{
  "experts_per_token": 4,
  "d_expert": 32,
  "d_shared_expert": 64,
  "moe_layers": [0, 1, 2, 3, 4, 5, 6, 7, 8, 9, 10, 11],
  "normalize_top_k": true,
  "balance_loss": 0.00014,
  "shared_expert_gate": true,
  "norm_eps": 1e-05,
  "beta1": 0.95,
  "steps": 4870
}
Below are experts of layer 7 (counted from 0) of a mixture-of-experts language model. Rows are named router (the router's row for the expert), gate (a neuron's input weights, with its number), up (a neuron's input weights, with its number), down (a neuron's output weights, with its number) and show model dimensions 0-127. Each number is 128 + 24 x the weight over its row's rms, rounded and kept within 0 to 255. Numbers have three digits each.
After each expert's rows: "comes after" lists some tokens at least twice as common just before its tokens as in all text; "comes before" lists some tokens at least twice as common just after its tokens as in all text. This comes from a sample of Wikipedia text that the model never trained on. Tokens count by the router's weight.

# expert 121
router:091132116159088151143113130101114131113148149150173112095114156151122149110166111144143148125088130069152167100138124146139134176126132131148159103136136133096109131131138141127114094136110093151153145111181142116162123128139079094161167166098113168101158126118131126141124081136150108115126136103077131163130160170128169149163125116098137161105129113150129115134151165138160137107152
gate0:168140147188083165092155125104165115098171111107115103114120155129087164140138166174104099157082108137156139138155141096121086144120097155094141108154164142115101131119135130134126154131131114151106120134121181131149126122093110146116160173137137145145128133141125075175112114121142103153125076160154133107157135129143145113124123155146116109128095113143106115112108096119128115131163
up0:148136149132114150115098161129113139131100133147171135125132119131139154109072133141122123111175171178108133113119138101148152127154140140119140162079125114150129143144156133149144133173156105114119126155166074115122137144148155155151112121170147128109161113152119113074131124118187160131144139096118120161106168114095115167105105144103143096123145182124159107143137115172163163131143
down0:122155108138131110145118074144144122144123050136102138129090144129088128147166065150119126113138100127144140108151109093135142109102118129137127088157129164145158120130134142140114167132138125085120122110132088116118138127124147143122131153200118119153107138116112154112076140152110114155140121173132097169193121145125105112131117171116093114084130140133097120136134153127115146084155
gate1:142079096101107100137176129123135141122135110129123129124123128165113068144147123149151155090106072138098166095089146144155094101165135145156134140132136156136147155118117101097138121135135176127121124106078118125137137117128072163127139148113132106154125093175141105130165133143131122126133138083129074120106154093174146140105137090136137113150092152121098118126085104133159138118109
up1:146117137121146100098138092138119149085123099110127132160157123141166124120107164181120110139130080130101103135059110124134134117165119126190128153142157129139098138146091136087124162110146110115119114105126133125136108124133130186096154131120133161120141138146122161125117140128110111115168108161160093085161090131133101174087102137099135109181143155153150116155129123163133118122101
down1:114133129152119138086142087118138117143162138143129180128109145151134118125152126119132158155194097214154145129116139109157106099133176122121133139132096153100126092121139100121129113150077137100098118155093149136136107107161141150160119144139124132115150102118110140137163190093132128094148156139160132119118153112129120178155174140143114107146146120129106136158155101130101157145101
comes after: " ", "19", " (", "–", " in", "18"
comes before: "19", "20", "8", "18", "6", "7"

# expert 75
router:129110123098106113119105115113130134141152144077107155139086137167156127129124169120102137113135126134113117113140135154085109166115137127113128183140168144109118155142139124177098150170099096092141163133137138168095071148145180116135110133115145116113163079125122133135125113130101121097159135126122120129162138133090124087156112128182111155137082137151141149070084122134127145114104
gate0:120127109149114129127114158088145120113146132085139113163129102118133110168133141096093157154136132089131128137159136158087120187114146151155123120146164100102126117087129077166134112121130162135126145095169115155116104173167131126145150086106168110078107122054160127135133149112163142135152142091136079149108108141129162113115114118136096153113133136087121133134114143142145129120140
up0:120107107109154141115172143099081129110141117123131121112149136139133182116147110137179091112124121198148103097124172103121077125141102099134159105106111141135171117130128123115160123103168153119129144095107139124153122088099110111142169136144132135148148120178113103142088089158107096112131105127179144140096133131157140125154116085106093109144151086109129121118091129139103125144139
down0:091159177123108140149122168142150144126099097129155126161143147128145083140123099133084136123103116093147144127148103135147116110135185155169136140105148126172118091113129135107187128128115144121087168087130169109146164127166139141114079146119121142122106112106119127162177137131174103146092117118121140121148146138140105122071144121132103170130148129146121174109116108101131107144127
gate1:172145143156111135115104147129110106131133118137108175108150180135139160123142126162140131116154104116113137152081133121107116144122144128124075146151142081093117109125121070144145178120068128128117117120153127174122110133099185143131111128120112144145161085145121162144140176134124102139158099125134098125125149151112144119174135102101103150145150128124184151090099146121103126092113
up1:147115135137150122154115116092096146094080113153121127138118135142124158092126113118131132102116083115082107157076145091109100164146117121075126131154140111151120187161113129143118146144115157069130126133128138144157086149131100142153095086098108125106114075147169157127145164137131150096114147107125115113154088147129143131145161099117150132106115123128151150101087141128101151087137
down1:156160096127126150127105093136182134165103142129107106072085182163136170096101132098150142136106099127106106178079122113150147160098095143151123156155149128129109120167151135171136127118137155127145124154154130123107130148144135140123128149107130106151133121128127129117086113088116147100127170104126139144186143106128119127129125102153093133121120152152084103080149142118117153170122
comes after: " s", " n", " l", " m", " f", " S"
comes before: "s", "ly", "n", "til", " of", "it"

# expert 106
router:102148113109121126146098126107145123145143108172167108128103182137142143131121125171158125119139099084140147083107168151156125170138129118160152098128151112109133149138120123104124083158181103167134145102130112133105151117118118111169170135147115121116103134111123145165163155123128078133114102116129110135110144163145161095142127098114164127088116157138170088084158150110100127089132
gate0:141137139111129177159085123132197143146141119102121129131120145138141166172081178133124119106098154138113145135117122143163157090181106142102107119145101128126167188161151136122126163109143129142147116117176104137126124112132121131138151125157156122127145070163101161119101129142101151103168122120094111136157094142102100142118130128130120116172129143126148102116129073154123133120163
up0:137156123120108109136130136127129106107137127139094146093153099110105131129140090114107112109135142153147135138161096117119134132059092119141089086124123165122109167108109127123119128120084131137117103137169138174120110149101113166107111144073082115125151168156129120127152122073144144170077123175164164121153143136149156125124189172109109154134152134103133151135140106115147113124127
down0:110114125116118105151131157136145124117103129131074098094082079106162161120121125114111119126140122186126182140138126086153105171170121135173107131108114107151111107129152140135114165109150115112128116132122117136132130134101153120124128121101139130151109150142168130109101125101149124116137137149146162114169116157172121192121076138114142079118132148097137100109130156201142124131091
gate1:089141107129115142162120146148100136119148092132134077160127171084116113118165137135195118133125144152111114137146105107097114120148128146147139128152124152148098126130139119152145153129170147114174142093168137158093147117123114150084147091158116142102167090112132141095088137153109110134055129103104080106116122109109133082133122155127146134124111123129133087087099133141133103131102
up1:189137132099140156100108106105149153118167132113132131106149134107141151178120117140144117109121125121105164167147163130122115184154103108121104099145145110062127133170141162121137142138152182155102120149148104088128131131161145113118142110132186092122083099133123150133126102132089113143092113135141112115187078153111136119151139127116121134160163139126140131139134153122130145137176
down1:159102143139112145117122151173124149094134118136138101102106097084109088111136108144145116130073119109142077114110112106137101137084077122158096117108158123144081098136085156144135163133130124149135147110159096158075120143108175111111128124135134108116161127143154102174150130114117139171114145107114152163147129089117143096128134083088124123105160130127148159123137092110136112097123
comes after: " ", "|", "–", "1", "19", " ("
comes before: "20", "19", "6", "7", "8", "18"

# expert 36
router:104155115153151125128142148141151102155095085160116146125154130146159146135128147096122096157161096126150099107113089081106117110134159098089148099120108107138161089136134144177152077091118140154124107113152106120121128131140100130134117101144132117132122113092143082179143141141149153151097142113072113101113100092106144078119134149125158143136144110091135155087119126112133093167130
gate0:169133138118110108178132145116109114066152082122131189134145105137162133139109145086173119133168113102116141154106096139095136101123120113125084149130117129127129160115102132147131129164157108146120127142139139156156109154154158138153152137156176124110137101188131129116120158092153135131097151138088104145136142083107147121126142121112155122134133118097106146110178082128129083161140
up0:149118053128109150127147136146140085166111116108148111133158129110141118117124161088144145128142133131107148086174114105144114116126087102099157112125153120102106100161133124138087134099118161093126135076109119111132118119149183118095143151129117164108101113094114137134093118135179140111109127092063137140085176114143093158135123146123146136155113134113145110104117139160130144092137
down0:175136107122139152109102062139124133136108132129105087129133161095133162132067127161108119098141127125115105091120138115147116119159135145129139119117121148137105134115146154074121142147131182176071132099126089138114113112135116098118122081119133151144168138109104090157136124142108124125159104121179125080106131086124110101160109135108095141142117120134109103104089159111154142123087
gate1:135147106173155160106108126065159120136168126138123099105143123131159115114100124136117158118118127145125150153153147127127117114122127147153158142125154126106168145125134193101140083117130174144081119095117115108136097158110103147162064169118126146110134159127115151105147105139129152124125101114149120167131151116104138144137143156140130155165125063168130131142129110081132135076154
up1:116109149075133143127123117168109118139091170123109141128130112120137125128102143136152141161164108113095134140102106125137143132106086158134154090114088143148080115144099070107071165120128111078185141161079125120124149163148169137138160122119148117123123113108102095120124115162105115103106138157115154086133117128151093092097113121120159130147144187119145130107118130116123121152143
down1:135108099105095172080108142101112114128154097144158114142144115120093136135181111152105124153150167142126136073159132115120124141115119128141130140133156117140148113143125112101145109115136120136116162183087176153133146114156142133143144127115200127164153139113117155128147162124097148152150085154124088147115133119086162124142149132105075128110100133075156126123147152099159095135117
comes after: " |\n", "\n", ")", ")\n", ".\n", "1"
comes before: " ", " M", " S", " L", " D", " B"

# expert 59
router:102096175103141118126123159106134120135121153161142133141158160118144132110110133173113109192118111142136118094157123109152122126135154175135126086097153129155134102136105139135186117098118109151124150102118105164081131091116096174106131118096109154124116081139144156131089127098163132104154125131119093139104135154095110183129154077122148155140105119129117135148169105104106141149123
gate0:132130163103134124074123132116149155101094164148152124076127133126123130110145143078128113155120113133112147134151044086139153118109137124096092091129134117139129116090094131137133114123140127138134110141128152142100143145090124156119097157112165152119169123148103122119174133115129119111135148102085068091173147157162179128133172113109138131169088133129139129099139136112133119128150
up0:139110128133109109107088126113141133123120121124140147134146138119125170138101066183102153091105114138127156137156135101105112167114066142105099152124157136143139163097139112129113110109118101135106143142074139112120162139120114089126131109174102155126106088142088119173093161121131172115096095103145156134143142109129117134155126126138144080103087090097101140160086126137118132135099
down0:157109105147114122108132130096107137125128104165135154157131115153123063174126140131126149145121129111126146129114120112144160133163138113148101127139119103106114122069112126148119084083135146093168115156110133094143122098152171101121137090086174117127123090177130115097144094113136158149079133135163132137154125146122126139102145112111128102174165091096091126119084144141129095161137
gate1:121152143106192126128146084125102112135144148149148167104100144123126180103134128123129128155144155126183083120142132133148134120112094115099120117140134124106153134129097118136156179140117141133138156154105134107180175168092121142164153108134125153097118122159127174146151129151104102136126099116080140092102144182101136189142124127109106137121094146122115111103130138095119130159158
up1:079138095125212151129123085131110162105094129126134160141147145174152158117150158117131139116147123138130118123118151091172146131145118069135168111114116162135146128137125100136119157148110131161107126136142112127136139128118106119159177141137140114119110156152155134094164130109117115155107162107120132098112101160130156167124140126128114153104082107083107124072124128147084150158096
down1:147119131089135111090114075109165126111099119131096141109159157125107133136123150142137105157103142154112140116153191113156102094112096111120116119148119157144141141164108146142136161134117110173103143114092104142117120120134076106157133119165147162153116123116174142100127124077161135118165111118154153144154145113091153138192165129143089135120119141167106138095114131135082114139110
comes after: "s", "es", ",", "a", "er", "ion"
comes before: " and", " the", " he", " but", " which", " it"

# expert 88
router:121144134124153139111145136102139130176136089110131084098128118159155141111145154138103081105099109120172118106092171121163112166103142106165142150120122142116126106166122100165110092148113089159137110118110194169163135136112129146131128120117101119138109158090091076133165140155141113121099121131161166133104140126133110126108094173114125128135158156123132160120152142149113094163151
gate0:122134116156097102119127105103127084114141112113158123092132142116132126130074112140117139168105113134121095099150199115126121162148126132122150171129071126176150123158131122118101142115094154089123136096119140134146091086131132160131094148114156112128107117120103140108155160119126101145181096122084124138085123163090110125097096136107162120135112141147089139133133110130163133187139
up0:134139134102169131176104136140154148106119161131081109088116110142129153170151122112156155150115159103098120156143137133124139101104164129101109116112109114096178144107156119111157101198127136144118122135130104087148183137102114156105103145136138159125126124168123097151118117083141144136088163191135152119156119170133110119112141122129129104156122122147130148090122122086121110123088
down0:155146112109150140092096159125080107156114176147096117133156149134109111127109150092160111171111099134114165121121133152133150164075102149118110146103149096102128084127106176107142134121139149107129154164137107100090139120108114128132167147113127093100124155092143093145137123171114137132084096154139084155156121138113151117122117130114115096120095124123130174111114118112112163179153
gate1:126142120134181165167191091106120137096131166139136115113137111118127094122095125113133147127154134107089114132119147125147127161153096088123129123102089093102098139116157159142105127161139128085096114130130109111138097128131095109126141127093130134132057160120112135125141151122077082140142123091118123124121078138150076118127108099162122179084139162118129138106144110122113115114157
up1:137171139081147167110093167125139138112136069139121132128125139116170159130168079119126102121131122101111119169095145137083182092170148132100131112146139125113141106077140143099120099154099141118132165137100117114177102128147127107126112106132146142147124097144091154093132140106119114138133137090114132141120148106108114120171132160082120134157114168138158177113125104146111138157135
down1:100113099105141141147124098085136097126159097149157131111141116140092126122122148162124100124119182175126166113114092121117170148149142136127129171129122121136087097139087141143116079109143131112124138161137140101154163085124166174115109097135137048122116097126133166161137108094122155113115140130115140144104131108123140114141103106126101115151140185088116134140092155106142116136150
comes after: " ", "–", " (", " +", "6", "5"
comes before: " |", ".", "–", " |\n", ",", ";"

# expert 40
router:092082106131143128123107136128133148127151131167137183104145130118117134121103158174127122157130091164123118084178097137105134098120143172151142095105136101165158091133145115144197116166137108159141139100094095158089128125095105166093150118140106141171156153127170150138121123085176134113141130091142099113112138129099131133124144149135116154130115137131104136147132146108113153140152
gate0:136028167094141153128143119146145149132182150153089144126102132115091149137127147109164151145168118127177165120164143132146161131129122171118090103116166157137107129148098106113104135134150112127106157101115130106123138115101143101106130153137135175134160136166084139159135132108099123157152126074115131124138128131114116136091148150123117158128074134133122133133133117161141128152136
up0:144129146127146144164095163103148110131100107100117119152121151150109116114142120166090137146130150133098154070078165151122134101172162147124139171119157131120122113103144129106156124155149096126106159092177090143073118129149128119184149121130120107121165100114105118135100115108136162154134081129159161151159139112117104131120113139116103127128147138112181094171131148137121165113143
down0:148147093118140153125137126194153159139124148145139096166113087121139137119115117147110106130120124123089126124142119151147142144136170132147122129127138149138155138141083133108118120088104095132148105172146201141148136129151167138089100128107153126104097091139101089100118128144120104100142149170101172120090124133154173152178119159117158141188125113102116134152133131165146117111128
gate1:139128164139149112082134107116134106098134146151173070135108121130147128130151126068105130153142081087101124119150130167136101110111106159118108167103144145166114164146126145099141121158124144119093142171093120111136087104105093138127119156099123093110121104121124100186088141113124104105134147129091148112149138124152159101137136131126140148098079086103122119138154108139134141135078
up1:178105142109137151125139129100149156095161120083130139126141145127153095127092134170115121136171115096118102108102100097107112138198108139162071144107148137116110112119152104141112144149120129120088152096131133054122169149161144102137122125116107144180128137140118131115118137126106115090126141133147114094132113126092148108100122129129128164162170176115102109126144137132085136135091
down1:132138108124153124082134087141140100143119126107125097140176137085137139086128122130099149102124133107149174143120129121111150139187109100124152114142162159078124150106089103108125145128165162139137126183120136098138095138146199098171126152111151121111150119095137141112130135113150144088116122108160124118164152102150126172093130108112129111157123178143135131088143128161122143151143
comes after: ",", "s", "a", "es", "er", "ia"
comes before: " and", " the", " a", " which", " but", " M"

# expert 95
router:097122140177129124141094139159106170139138114141090125105099113168122113118140164145123103129145138133111132089152113132129096118103103143133134134132155123112110118142090150132116062123094133102141113191099137146119100132108079108196135152139118088119130136132137173081148129157139124094176137107113120136129105150113127150105138150120112148116099112143079076116106129088130160163117
gate0:121095102191118125127133136137117079132130119115178131088119118126104132112148149121126166124121159147125111185141132126140103121144106115121101186156136131128169082095148099149124097110108127101118098148112152126141099103160144130132112134133167080096164112144109154119082127130111110161165129094147143138060142116134141122154107111149133164113112137126150088119100093108115124136179
up0:132107107124125139148137161130149101122103190135128101168081100135109121141123098165123147137101167111159137133090116149133129151143106144165092147124112126115146137147136155151155134120128138156114190139119136095117119126161174096099088121126152168134125099096110095113132138151163118160146174106158098085174113123175109140120117113073118140114112110130153118120108136130110176155112
down0:125075147125141076106114153151139132144089130143150148123109139139140131142166156115158110130131149127140155139139181138109178135154123138132118081125152129162143110143142086156137152103167138137163084143091152099166128097162113147144153131138131101105128132156101096101104130122167128141094099107136133119136097101118117108125135086096104159138060137160133107109107103121071151131150
gate1:156138117158136150160119136122133118138157087132144161163094155123117086108126151118104116125111117114109109156183131145114120129127083139149116143089201102124146118099102176141109089139118122148095101121171154146159090146136118096178122136110116125135135140142154144121101143142150103130178114120144141106133107110115167161113145143166163160119118170119077124149098096128151159103115
up1:085148099090102157118128120143125157161138103114079135180109138138108161153147132087147123140140130158148161092119106145102142103123125092108116135192093146097145110114139093161150129118127137109132067129141138165136125072145091131119113123108159069102127125141107088104140131118095131147132153116104156127169159169162126129115115092104105112158143131114134129102126150137136140101142
down1:109133106115137109123134160139088089138110125123122114129153117094148155132129128157113149128101120142149100138122154095141106172131154111074137133161094122126170090140125108128122174123073123130091140132162159128118179107169164146129118129132161150143142158092119095161110133149143178163080140097151089100133087106157134142124126146161134068129140107104169110128138107111126116102118
comes after: " P", " B", " St", "b", " G", " F"
comes before: "s", "er", "y", "t", "ing", "g"

# expert 99
router:107167159173138096111114123111148145158111104131141174143119106129085135134135133190138139109111120119111119099116168134177107118155148103144138128153122135137144136127136094121108137141144120102103112132148158153145160120117091145099175163149144130121106090122132143137145173112134082162139105163157114157077144099127114144119141107174176112112147115125143139106134169152167167076124
gate0:119102111145132140129139150144095192111130115133187146122158122114087102154130126144117086104143145146110139075128192154148114104134181149098132147146136071163154112105134114165130120137155144092131136092155139112130140137160106167108142130125162154124145094136112146135131148133140112102140121138097113128085146186118136086163143119151152137130134112095118148135088119152120088102135
up0:155166126155164067159145112141129111142146102121169184131114142105157124166144121171115137134156110125125116113108120095150111124114135134172130103182112148114125124114123129177187084109127101118130142106150089117137127136139147125136142086164151144115145152088124106099107194143158125118111128095124137131110125099173137135097114127114151133182134139102109151115116139096168113141134
down0:140114105139113122131106117128106142121120123135157149147157160086164147136088135103120160132135132099102171112107127147063112140135109114088160151142088098118116105124142145192156106098086133127138083158123121113134135150122099107153133137111154159130122140135157102121151107176122142135101081145123126119126068164116096145146147134089099159096170118093103112169117116141156139130159
gate1:107116106144088141123161115128169141113136120128145163130138144137117124147124133144129165098134178123132141134130176134146170100161131147126139096140132083107115171070162131136151117106107158101142086146127142127147142126159106121153158212145160107133124109147141111076115142124169157171118074124182150089124108124111153133134149137139144131126158147127158160132137109130112117159108
up1:179134171083124134109087103150122118082158101141120100117153166105137183122148141138136131147130093078131110143147111137113126135106103101134165144111134164135147112140158167143138151125087135191125118105140096129101119156118162089161115090117095129121115133136147127122100094135077122165158150148115144101130106125123140108097129116104117174137132135153150067148138136138111153146145
down1:166148125165163172115117108122094140132128117103131129113125121112115119113126131136132141146141114133141161093114108134125087123116156135124110175111092106141150114101149139105111129119126131131073099109148143147113164104118159169145148119108150123138177129106119067126100136144165065151167098112150131119170156125129071121158136119150095114124103167097155126184123134116144134147068
comes after: ".", "6", "0", "8", "7", "5"
comes before: " |", "%", ".", " ", "0", "6"

# expert 10
router:129157153110137151148101142154137059150090100172131150147160128166114134147126162099087094139125097116144128160124146120112133110173160128124117133117118127110166108127132146164118081114082166109113063101135119086109147154115123090127121132140101125126105096104116134153150149121113144128104113112154087115096117150140140139086107139176162129126150108092103167145120140140105112162118
gate0:154127138132168129107099086135111095082106141118177095132089134116132134065104134098114136089122107121128151118120148102121147134140133119130137143084156132129168098144147137162111139125138119138100093092121162114107075148138128127166147112105114173149173113065092122153166147121136134103117109116147148109162155129127132156089119106105160120112100107162135110123127109126076092111132
up0:079165159123154154149133141184144143105160138113158130105155171086150149113120153140138157118139163138097144163106175127123132180124168126128121131120143138129095152139129153150097139102142111133142117140169162090109118132159145150136057132141186138107118111112136155122129107148122127117149158133117122109126102086160135140126129133127114150085129152114102145162082080127136151157157
down0:117188111128102099147099165119079156074147147124146143113118111096111119128142101098098116111177142132155143105164153126088130150148128140120119123180130106136118107104131138120108120133119151117127137149129145148145132115162126146115115142137161160142161093119109170141112101143109131112146123096113172109142074097135153161141113121104143105142146147140120086100087062109159186124131
gate1:122127126168068111131129123133124102103084143116146133122136111117143144133151113180101123132144104082106153129164117081126133109195125118176087093151122134149167100105152125146104112131070148142121098152148167135142128110153125106118080086147114142130113125112108157088137150107149150142131120064125123149104129159123143118118108118122136145144150136139097175122134127107158086145096
up1:145109119106140135108166160139129198139182085134125124137123095145120114105132165135115123195156119146165099143154111151116122089122177130117133139113149121149114174121084107098149150100135161127135161099111088166169144137110152131138134149143115129122122118138139139126148130137121100147151150184124118132115098114119168151150081118109105078117122105121148128109145130140158104164087
down1:140127159160113148144092123129130143119084168136138170156082168153111133126164145156134127147142100084114177103137145137176102175141120078157105121132152122085151093070112112155094122116125130085111132142133122137089126130136114141129112137114094105110100167094124163129114164149088142115124112104149161148117144101144161114123129105153129149113096128141119109142116107121128109077156
comes after: "0", ")", "1", "%", "2", "3"
comes before: " ", " —", " T", " M", " S", " P"

# expert 81
router:143151124152114156138100113150129150173134159142111114104114155141127104137135111157113116098156142142158135179165137118094150171143159132140120146163178137136149138127160117141110124139098090141146113122101150116168106095145109122099114127111141099145135167127130141121102153149111114141175130190106142101102152147138133166087076147140100085079136142106107125093107106171092117153122
gate0:126136097137153154111111136148111109101161168150133121123155137153131132126098133162088138176116150099174141161161106115131137162114099117105157174112162147113148140122131103178164112141142118171085158136110139100131126085092169117113092128112144147150146136141122099139133136143145129136151159134131140102144121149144130125094088114183157109116193123145136129131151092171179136111130
up0:135114202120173153119141065111139136113092146119138127115141148096150161123103134112099117151114146142128127097129101130122140150147077134072107108126130128154153132130185117075124098109092095091153140179122141117109130156156182136135103145152126098142155113111153076117127135152135149113080151128139140129130170112142117159101157116141128145123148144128139141133152122164118114096139
down0:164129126136124167185145148126147176117136143128116153145135117109159135112132114123115081129113144118153083127153097141140107113128131150114112105121147112157137148106125148175128155150154153148152122121155160118134125141106130182101160130106130150142135120122174101147125159128115149141120108151043148124136094103104085156146128112122131156119130139142135104221170126140157146104114
gate1:137150131129118134110150108139154122140154119078122137082098150093114135123147130144090100174148123143140149133126112138118159130107113149081112142148141108188114121144107119129117137124131147132137111126126179142147114175093137123115143129085160122130127155153139146148115118128178129146181071101089094135121149126148134156129120101104108099130082133109121166101107089207132089141155
up1:154143123138094150119138170142113148123141140128127162127104138143108118132112114152149141160111111147133147167125140115131143115142120124156135096138152116077127113121056148141092101126159130167117140125120178113142119177102069131147178141089105122149118147165104141126177143103135097101132150167116071134100144186103167131140119097117116113128135123140139126099150154101146075114138
down1:136133116144146147144160165135158164119110146116135164166096119126137129099120153160130149104110148138125100167118106124143137146154132096091157109124094149133124124126108173122141197137107129113152140128164112146145089112167081162115118118137135113154126100176119117126149110077104138160151147131100144124169067124172099123180163136105113127121131141124128115118080135138134102103176
comes after: " t", " T", " p", " w", " b", " ch"
comes before: "ing", "er", "al", "le", "ed", "es"

# expert 3
router:134097092159128160149151130123158134152112095133104126119170150095122130143118159182114109118103102142133098089145130109096111116144155149141146112141149127156112108116156134147186134177087135147150152114149097132092145119080081119083122101158124118137136159103134131137141133129096141124093126097158135087071064135129100073128136127134120161114156109135093132138118129106145113125117
gate0:085102141153142115123123103135128067117086121139103145157108170145073145117142165111151142171129080117141108107146089095112167185130100125095120145119145146111119117121129098133139095142115144144126129124123117130114077148111120168166146173104126127166142130123099139138123104161105126156091129101086138125111122105134130141132081077125113159155101093097118164112090152131130119131127
up0:142119126099140133176137156107121112128189102140154061096101061162146117114142126134114118087132129131122100181123169129099089108155137099103099120141115136125139131117145150126139151094146140132155111083142143110124136103165162106121116145087100129099174148100131174129171119118121159088139114108148106130118156157112136144178106100155145132119129149143125141097126139146112150119113
down0:155127126187104116146105126088108149152110120115087122127148153078157170127099092114115116114115098114122107107140132102114143178123129110165089149118071148160108119082098141129104130131167159140147153092160099143129123168120133135115107116119127140097128124133133137179131133140146100154082187157133120118142140136166129143099121131123137131126115072108133072147126083142110128118123
gate1:168124087136154146124147095078091133142142166098154132128152163071130146102118151149150139124133123133089117145136109093126138096149094120129115132118120164136106130122154087132145133135090103150110156123165129141148114141118103137087156124166200151091165124121114131112172152099096141124149150137075128141142101078101148148147112125145109169110097131171109112117105142120125109126134
up1:098131156135124109139122152093134094083156164137112119144090162167102125147101117158125098135152161071174097091140125139107116122118154116147077118102147098107137159139095111109123107136152136129104153124114182129110103136105144117142093123155075107184167165141104109140124113143161110126118150130172149132093151124141114157107162139128119075159132109149120118140146095134144139129133
down1:117111121171090169134087117126100147134112133122104162118130133126125111151137129075130140098176104103151182137112106149126164122099142124090106106111150128092151126131089131124143118158118099110104164118110172162125130115087120130086143126088126159135167111128107100115168068161134145141071072119110140143108153142143166108097116150137144146119121095114123154143120136107128136147105
comes after: ")", "a", "\"", "s", "er", "i"
comes before: " ", "-", "|", " M", " S", " R"

# expert 21
router:095160167135106152164125146136082150139102155120117100140109139148121146145108154100108161143127140149168157135171186128172079112102109096133144176137130129137090143078151104142127132124149096104146137108151107146155092137107119127133163160110108169127122145127077107130163086112135125108130106117107141118119115107120145116122135084133119129111104134154186104169155106097108149145143
gate0:133113123148093140131149149137129137141165147135123151141084129068129121106128142098125173119112150144179158105159191109148105128149122115121102111150068109150177112148093119120081116116135168101129124123134126133169148114160131114128132134082146145176137130097104142117129105068091118147167135111128128145144111135143140116104145085137100100141141107155157128129133131152126139137064
up0:160111159166078094135121115141144127110126129156139093115132143109120140172080172096095160152115128096169130134165116153125089147122135103105122173150118141119122101167127123167114105133108093118116103134136103123085139111141118122123136150097126129143099150117114097100164164111131094119125127183130169084132159125178149152117085077133130116109131127126168124134111125119133139179111
down0:125131140129096130110116118135128121132136119136162133108102120123146107127134129109090128111103121139118146140143116075118173119143131165152132152172084139143107150139116147121131090106133150123152118147171131101104162122085167119127111106154126106081157083138096115119130131161101107105122132100143139162094124060096117115148165131088099070171111131126137085161096188118115141160114
gate1:124121124114123117117119094159093107130124167105116095106108148136119119113149121099116135156108108163154113184170123141109138146075148112086102107102164118121099124144112152125134107115170108161109145120122098095108100117081150108150103142101108115114144171121117128175070097112117101087101108165100142075159152111143140131151114153165137097170143154136126155122148133128126139110099
up1:130108118131072158150126120153159097101136150112120113128140108165157128120148108109113120111140115121163117130125152091129143103126139124117139123182115158111081072068100156142149097141116148119132073089108097142153112129093135132151110182112137120166154151137138129130121066117161142146112072142121117133118120139114111107113131177115099145117086137153151134148185117142141137114114
down1:126109104147151180130144091087130133132114122129160137155136137140111149168125142108146060104124128112146088110134161117124137140120145152104101136123144146130097101134166130145103138169115094130123136127146121143130072103120108112132086079130129146112075099144123091146132143132121138148112187095130077154128101153148126102119154173121117164115095110156133071146082139122149102138120
comes after: "20", "19", "18", "–", "8", "6"
comes before: ",", "–", " |", ".", ".\n\n", ")\n"

# expert 91
router:092159105188102124156115133130075153128106141143117118123163146178096138138155131136154128130099134087132133117159141146142086156120147079117137169130114139143070130149137120149130089110137108121130158112137140135103151109144099107116152168155118129122081162090088099169135093142160110150158136154146123165106131110125165166149155143152132124098127145106103142139165114117113163104141
gate0:118131149114120161155135125144089150136115095137121101117093173083134145082123118140108140146166166121153161136119085096100116138151179090153096160164155121160143154135125128147120101116149127138132111150134154139146139139118168158165130075187128148091143116133136105155167109114113089158136157138130122134111129119125129109156107066116142157122114110117184155111109158111110135124110
up0:138128096118119123114136106139103159158133127124113137115117150169112132156159117142124132144140157124123117144160099090189114209131119097159166108148136122118139132126120153185106045128148135143082114130141155140104111119142142136122133127128106116110073135072149103180115115153074108095083159148139136117102112150117123118153117113111108117133151151131155145146131144109140117126122
down0:183101116126130139094123127115121122123122132111124103114125141115123115110111114112098080151157112094140138143083094134124098168133155156127127111130132161138136124126108096115098135139112115127137136131118160109092125138137132159105119098139173153133128090112152119098143087144190146145110140130104089102149127136083108117122162129119132079120149190165139213138164181098122130140146
gate1:155128144140102168167088089090101134120137155101138107155121128122096137164124153169131162131154112117137124121114157105165141118129139107106123133119092134149147152116162114135161141156076117149097133147171121099132162115133109146149161145115133149106149117130091086114136132090111130172121101110132146177156094136135114143110166161141119116170198109148107139111167094114160138153135
up1:132143122102155112112083153138104124114075147126134198143121106156116091142075131132147129167142126119127119121095141126130148164118149168128138138132134095175109122113123149122138132151155115139126162142099088135113128130102163100155135126138138083135163142191111123123102114149142129089130124131145143123130153144133140100114085112136135075140193141094119080120146128140171180137102
down1:083154127105166146125153125093099142138130102151135127137165161102135112140107176138140098146159135117122124135109164150184130113108146129141123121111123150171110107103126116121049140118132104096120146131120137130154107108112106143107174144135116122119110171121089142156103112160140134105190145125153133132173169141122109131127115103157159149109186150099153132169157119136130164151110
comes after: "19", "20", " ", "18", "6", "7"
comes before: " ", " |", ",", "–", ")\n", ")"